config.toml
num_hidden_layers = 15
hidden_size = 256
n_experts = 128
experts_per_token = 8
d_expert = 32
d_shared_expert = 64
hidden_act = "tanh_gelu"
moe_layers = [1, 2, 3, 4, 5, 6, 7, 8, 9, 10, 11, 12, 13, 14]
router_score = "softmax"
normalize_top_k = false
routed_scale = 5.31
balance_loss = 0.000306
balance_bias = true
n_groups = 4
groups_per_token = 1
init_std_router = 0.00873
lr_router = 0.000977
num_attention_heads = 2
num_key_value_heads = 2
head_dim = 128
vocab_size = 32768
norm = "layernorm"
norm_place = "pre"
norm_eps = 1e-06
positions = "learned"
qk_norm = true
attn_scale = 0.0884
tie_word_embeddings = true
parallel_block = false
extras = ["capped logits"]
init = "uniform"
init_std_qkv = 0.0315
init_std_o = 0.0391
init_std_up = 0.045
init_std_down = 0.045
optimizer = "adam_hyperball"
learning_rate = 0.00419
lr_mult_qkv = 0.5
beta1 = 0.9
lr_head = 0.00753
warmup_steps = 225
schedule = "wsd"
decay_fraction = 1.0
decay_shape = "linear"
final_lr_fraction = 0.0
batch_tokens = 32768
max_seq_len = 1024
doc_mask = true
train_tokens = 277300000
max_steps = 8463
dataset = "wikipedia_en"
Below are experts of layer 6 (counted from 0) of a mixture-of-experts language model. Rows are named up (a neuron's input weights, with its number), down (a neuron's output weights, with its number) and show model dimensions 0-63. Each number is 500 + 50 x the weight over its row's rms, rounded and kept within 0 to 999. Numbers have three digits each.
Before each expert's rows: a language model's description of what the expert responds to. This comes from a sample of Wikipedia text that the model never trained on.

# expert 47
It responds to: Middle syllables of longer proper names and words, often starting with v or q: "Bel-lev-ue", "N-iger-ia", "He-av-ens", "Pav-ilion".
up0:484527586438472542466493487496548491603526460567538554497486405512531478535365541508466565443427474581501496358530492466513506508450550441527445483513547584510586506492510508456490578468509553
down0:468485529472484463514563452481530558547491517574475475487506465464470399519433424521521496412526526632518546450536499483504535548516564492501422460580562547524545440362552493471476493519533530
up1:559551488465529507547556528479529479463538568493432503497489433504451461554509423458500565478435561428464465456485530545528535542480504567481531501470500494560570507463514467455532550512579544
down1:515498463621556444542466531519597523491528513556499510499498504532412457515554482519488510475524612506501557562515473475475490392506552432535440535483540498521628454448453500535455437535531539
up2:473493619558489440507558451510594541478410572515532487570479529500403557477463518607590454534559481436450495460523545465459479623538449478517422477595471499536612592518549450477495473477556446
down2:493417469517526557521479532507442554475486527488471551460520570509468535466485481457444497562385464504487591499496503538471499606426487456488515451554498570516488512529482565499513437523495437
up3:518453587590510440456594497532538530510416582446506498554467414473390511450498534519533545584530494464451506528505566555519499533585488479519561542484508457482555463579474603499507538481520446
down3:562489510629497508546579524509472542563414490502531529495560472519522592403456534457556489530467436489483439546472512492521528423455533481472584507505550409426468449447591503461508470447425454
up4:458601570487522534441512454527510520503500568564517559560585474474505495495523501424485514571517610408493474458547422455491512530494474467524461503403538575544588526537563536465519548384567531
down4:579549505597495525602444587535502483531556477577476452477526500520407462503517539533425445426541573412451517598590443562456475462494518440518494443452576485536488500538432467466493469469588531

# expert 0
It responds to: Team nicknames, league and sport terms in sports biographies and season articles, such as Ravens, Seahawks, Cup, coach, in the first round.
up0:604516531488491526469493514467529533447489545465462559532633578511570465493484462466455570543455511434557429523542484585540478470614427510528524527482461570511466447562509570418462467445496465
down0:602583465511439453496543480443484439446560589520536374473605521578479539483492402530495508575535406407492479525555515412510516437514446533430509549575474494545512524487552509568520536456547459
up1:492534557544459538429504542564471484538441528482535571564486448492479529423424442456467581488554450497482491491484432472454485459384456503479480445517564567505512648453471493507590450486531421
down1:453433396473413522500402596511516482419505549506433529492515546490548509481529466522520465444461536496483418520487499554489491495498473603508480516510499497475574426490522555514498529533452498
up2:550557488531497594476492438569518417606478546605465463561540522511480512416497495599511510444555487461526568472520395420520559527500495505535509447482560439598525521411474500457519427546444499
down2:600593531510495514445542487523467571448543523573538590496448546544587505558421503601556542542462529460574547457610451408500526507551513543514549450486424480580444601522500478604588459510583455
up3:512539480519506474419523490462476489487510566515529531533578558436548573576563410465439488514417441459484472624575440340522542523564505496455509463518506570559503557481523477578520524503515553
down3:501487461533550412488638544482462517490490430533480463476510519470542496515525498462410494529610495412410508492471605468512529499418533542443499433572494550515539571502506440536590499487536520
up4:616459470570450499474532543551504447468499472477565565574518473537482595401502570573433529501485500433496475457494434549497472489451556400525484583553515552602509597504419475553553585478498473
down4:466475474592415406484517598532555535453519571509562502592526588453582489606578535417487515565482513627418527457511567544503450435472426507478454472530467470484523486525416464452548539555571484

# expert 20
It responds to: Sport names and people or role nouns after a modifier: basketball, tennis player, head football coach, team, married businessman.
up0:428535542504564538481542456460468454491455497523509511429561533413511498505579465499472606541552517501459420536424536484474473477555510519558486488459482437438579416543559505511428447523449451
down0:540399548569451466505595515433456418581488486535586513413446510450456463475501434443488535460571509480480522589486514519502611518502524512541465481511521425570478509502402510498521434584503503
up1:506630537539486512441502512467618453588434580455491502447519488473401533415473477504556521521598460482499454417533412450500420503449434400471540507493482490518503466536480463523487515457613455
down1:487579486456426521513474511588475400431519537562519434478469528444594513529531484525490439451539487527523427544587474501465525498486532489400573487460453478495487532557512455473582498447454532
up2:545489432510573525522414507475436500560454449515515564577499386433495442474514523484450538500470549467534555514506492357502521493531530644513509486480563498516494463482574594536564467549538490
down2:447544472388596437456500466486500447402517486543483551411486453564538451509527529545562544521582419457502528464489428481515485414450475493604573513523529491487480528506404477549520546620449497
up3:374505498413415476546552469472537359503515595420523456489515457504544475535480486441553519645583536461493444588537511435502559556608423511512499536461577478550468543401426470508524492525582540
down3:456415553509546469477469633475408469483530459465477425406475505479479510486513473455410468438432453532559541528494530558564547477419507551539564479497609515468513560527480496435600478567544532
up4:427492527500408464510566566477567496534455447471549442503478440426569520553521571540477503430542479460500454516496479463456460572494522429501541464379454444547542476564474472547431484520496472
down4:494485609499444493540461517406495458600456440490498493536420498536443488541500586460548473516479374575510536516442538527560537469589494556591525463630568511472530545542516533429500540660579465

# expert 3
It responds to: Conjunctions and commas that join items in lists or series, such as and, or, serial-comma and.
up0:463529481600423511498582562537569545468548412484540478524402533489510436563524525592465446512489445618490494516521489594465467445546561501460532507523532566426561553456412554523524521534486485
down0:508479495497469508470608501470461539542552467534509519443464459597491487525509497556494469549472516564568539414449609590441503400568525492508536481501571499507550473536495447548453435446537504
up1:572535552539453580505461527446579444459503460493473474556519466475540500555551597553463572605511477502529486536472500483488640484507488459426473526547487534589458522534554495427489542527471490
down1:490515444521607482555483541460443493529540501470387538421452504539521425551518470551399598516553564545495415526549544442490474505458482490485506499493541556495526546500522583498519480466512520
up2:453436464541414543471522554491523507520548514540507519543510520480589513540513482537487400460489449460543532488515471587484508459478409495531523525526437530544461462530512538492592489482412519
down2:633511434443464446520538481492479481494434427560492539587512536570500483495542442502428515545416580472516558511487543479551450491475451531583569560444511573539555481493504451545443531443514537
up3:496589515516585437551556530444453588548480442532471522512517497415438475534477450551543521533517464569511499546478420552494551543514456433509500552506516461501527499487471576590499458570384438
down3:400461548565430446566411505458556376404443540494535527494480523572487561485489526548515470553522430545405469491568435344486566561502486526539338520536504506485524516494565487399531511534532582
up4:458519510522502533562479490511422582625521538523485560506444457568604545430484488450506531432434454510479469557479477476542598533473534564451502494539447627497493513525536486536538546431430459
down4:537413613484457492566478488526533489497623485463544442466529455355546471512476487491533416649509451530531601589482497552423600541489573439422509477547524506485477564493583449470482442496530476

# expert 4
It responds to: Sports-biography words like played, signed, debut, season, injured, stolen bases, and score digits or dashes in match results.
up0:457433471539442499474567446481409452546490456470482511570513438556556540493536553632466467457514462521486513530500433516454491549490449401487531498489519567600460479500452458560553492447596463
down0:562542503518473524522515414510454494543460471481574525570523441421428463442563486482409472444556547496507530479560471494531480495454469563605484490392506548485536557505412502546495494473471421
up1:544546537434460533509387454527548500490450624520475508458461560424442505611508475460470520464494508535539435505514514457523594449505544619513462444569505548477472536475437565433539583443470535
down1:463545507551514541479617478425481514492468472551528522504488509441486564531458438478520456540466488528453617519448490481464447395478489592524473565535523419378487570584512487480528503515529430
up2:530513404471510458501500477493427508552488561492561475512583537455569522561482497529442491515611499548479501511514445433454629541528445428529485460488429517494427594536455403491508526503473551
down2:536470463470454481491550485548461501447536460456560418530532544529598449498519603486458498411514543509408491561473478501442523506626475556537548491539467499626460591574458579469473525528571475
up3:548375592552526527548526575452545517588456431511504472523555539421482476475518404484503478532461514474547532477448439517528502451530473524461470439580485556428466464449598593431537576513482532
down3:521645518411558444526493488494498588493497582572406495474491493482587502541524474488495546516445482597570471476543538442603620485518534450472477577405478421516406502512485442458488427416491561
up4:476492470508487455581518518480532539405495531538439544519410457570498425542549415448526565541521536489439477476519562505477494527487479503618516506533518464458480482378517500576468492484489573
down4:405562525531448482509469519511515524504587500445537542516455561533526485453521601439462476411550428491476528497378509501517530547535525457523521508522539506422507561520582471558504562532517480

# expert 15
It responds to: Capital first letters of non-English names in tables and lists, especially K, Z, J, G, as in Zina, Zoran, Ku.
up0:509434533517451488422499456519473487471532474418583493518555483572388473544481424499540612468450474489510496487521512428562494472465483522486546603527517498421576515403617532476610475528495532
down0:495550466443520463486542535566556462494584531458490492483500524553497580489528622517407445536451507475532553488395458580497486442586521478555530514416502483427514495481475456416488572454423465
up1:629509514534462557444518510496475367415435483494505522557480512565553560498463422528514508521598515451402504578473389498487382466515487489496457588426443520598546531554505455580538471470515476
down1:515514507492413434511468501484495476474479492463528515447502537510570445550482472502515523521519588518455461534469474517495497520497499468509518441474479493478571519432563420426586456561467440
up2:475544445552523498499573492513553444452446512498458538524527469499415487500397499485585510508445509469361461510520536398517570510518491523583493504600432521530509532516529509437536572467483437
down2:516430518507517474529511491428495452462523455429549549448507454569520457467542550515515509500522544453522455525496529427594593442449526555617384479472508593490500516589549469518524561465403438
up3:533595544577494510518471538495484523550507479582508464419543406603449458419560538490529503443495526470614549543457434435496485477525473519609487448493484529512433580453459436428470481491503519
down3:409512482455558434474576485489584602581429480457590572506470497515583426527415528471546609582398597548469454447519537555453575470494541451539516557436499496492517493514526532485448497422437570
up4:507512490473440442484582460464523569380497492527546509486534421518548546530531455493563571406517578520498586426505494429533461451515513429528496608491444489497555569459528500578539497520567551
down4:498527487448448430481449542494447506445500540398434525489542471528547509557445453421451439579428483510485509463423539577475504526560472554552586504442560471434461615426388436422491519399427511

# expert 13
It responds to: A comma fused with the following determiner or pronoun after an introductory phrase, such as ", the", ", an", ", he".
up0:517466395441455488481533510465602419466518484510515519510572516486519516437532476521402495593490439458460486482485510479474503563485521557386647474544464603483487604471473410539537603473567559
down0:471615510442476499510453483492522529551484443601419489489480455594415476494508614597451577527565461537495465526454463479504534408475463476483412570605490465534552441487375451477493489456452521
up1:486509641508472504576466462560480490426528462531534410488497555475554527514408506453549566405520516538465498433558454440518484497515479498598419486350462433497523499492526517397484502500499512
down1:450506407518465576467513555534483459464521448475474468575562529481432528442491533498515512591498569514497583526452493493457513465546464519488470520563542539452481513604474396453510488527576456
up2:520522552549470417540475502560514464449468544496408502535507492510463535480516509449597518512488522581455474480492418519532518357513497649540453560538543558470498534468424475511605514529521487
down2:489507592497594535472522459511488536530459490479451473477402466499431539412499469452448502505420499344447511480595503462503476542491484433437525539503529476531562446436507468518525472443522509
up3:451535403537468451457572561453513501499516528485544571521533539475490412458483554481472531499528541483529509490463575485460453461515537509404490593530521553408455476482535494531616491455478537
down3:498525518466483532519474478478437553433503516484479449493568523509440517524452535482545493447441487465569594432472472532545417356557486377625551501441507580543402506563460496489398458508421494
up4:485478518531452512529575496518368530465596525497585494472477618457538489490500525499506516404531565451479494434527463532478470472536500475410524477537600543548512452517557515376565417540482552
down4:603478496571497590623439490546585449534533466561550521490436473521606489455556509559406441513492548471590453464567521522521487492451553508629419495507568474588546547434468420472541423558491607

# expert 12
It responds to: Commas ending introductory clauses and subject-plus-verb chunks opening a main clause, such as "it was", "they were", ", he", "is".
up0:501432481561547551498576569466493437502505576528611507512489504441500545565451481501456520416511414429495505509588417607553385555503548448414583529474501602482464490490478443426492516589432548
down0:412507479488501564587514418502496544496403496426611424466397498499506486459486458365460537445497526534443474567493420570452505528461546522555523537473497445486563500508623439468445512524559478
up1:498375475454481451435428492524429451441629447510461405500566664432602483545495404531529439539504519458475499572475544526493451530581481560479451424448475589422491437514502510492597533467426540
down1:453587450557546461453596523486537616513453523381507506497507501478530525556465424420468507459566520492578474455506523546541516557462575522481489500423508460551514451516533496523483433510489509
up2:414518462442519516447423564512570544532477512479451559504486514554483557459445547494583497459476478438592542443442523424470524466472584505472445573468498455474563561552467403433545500506454449
down2:507436489458419546422503538463503477571501461475480461425496475495613519462578460517434424439488492493392512542480448488499483551568558510387465476438554501438619455600471454464474489451471590
up3:453429477499440506514509439482464488577454445530513414457419574609421478447495459425580540473455438532561490407512409513545527491550502533480554528526489472443532507558399493439426450485500490
down3:416537516489402471475494536536472510461488551493474548572462513536472466541482490584512433445563424420530468464521489496524463568468606567478466491505510454453550556466461438457518437479493485
up4:518495561447563540443484549474415505559524493531426479435458558565575490550507422514507489519510363425453543488494465404470518499458551604498440534560457537461389466554500510506598503532419451
down4:576502507483449535446420544557507482450538435477497473464468473578563552495413440526501526488515517563550535519499485499453413496436547558467455478427490487493591421550470636517424513408497526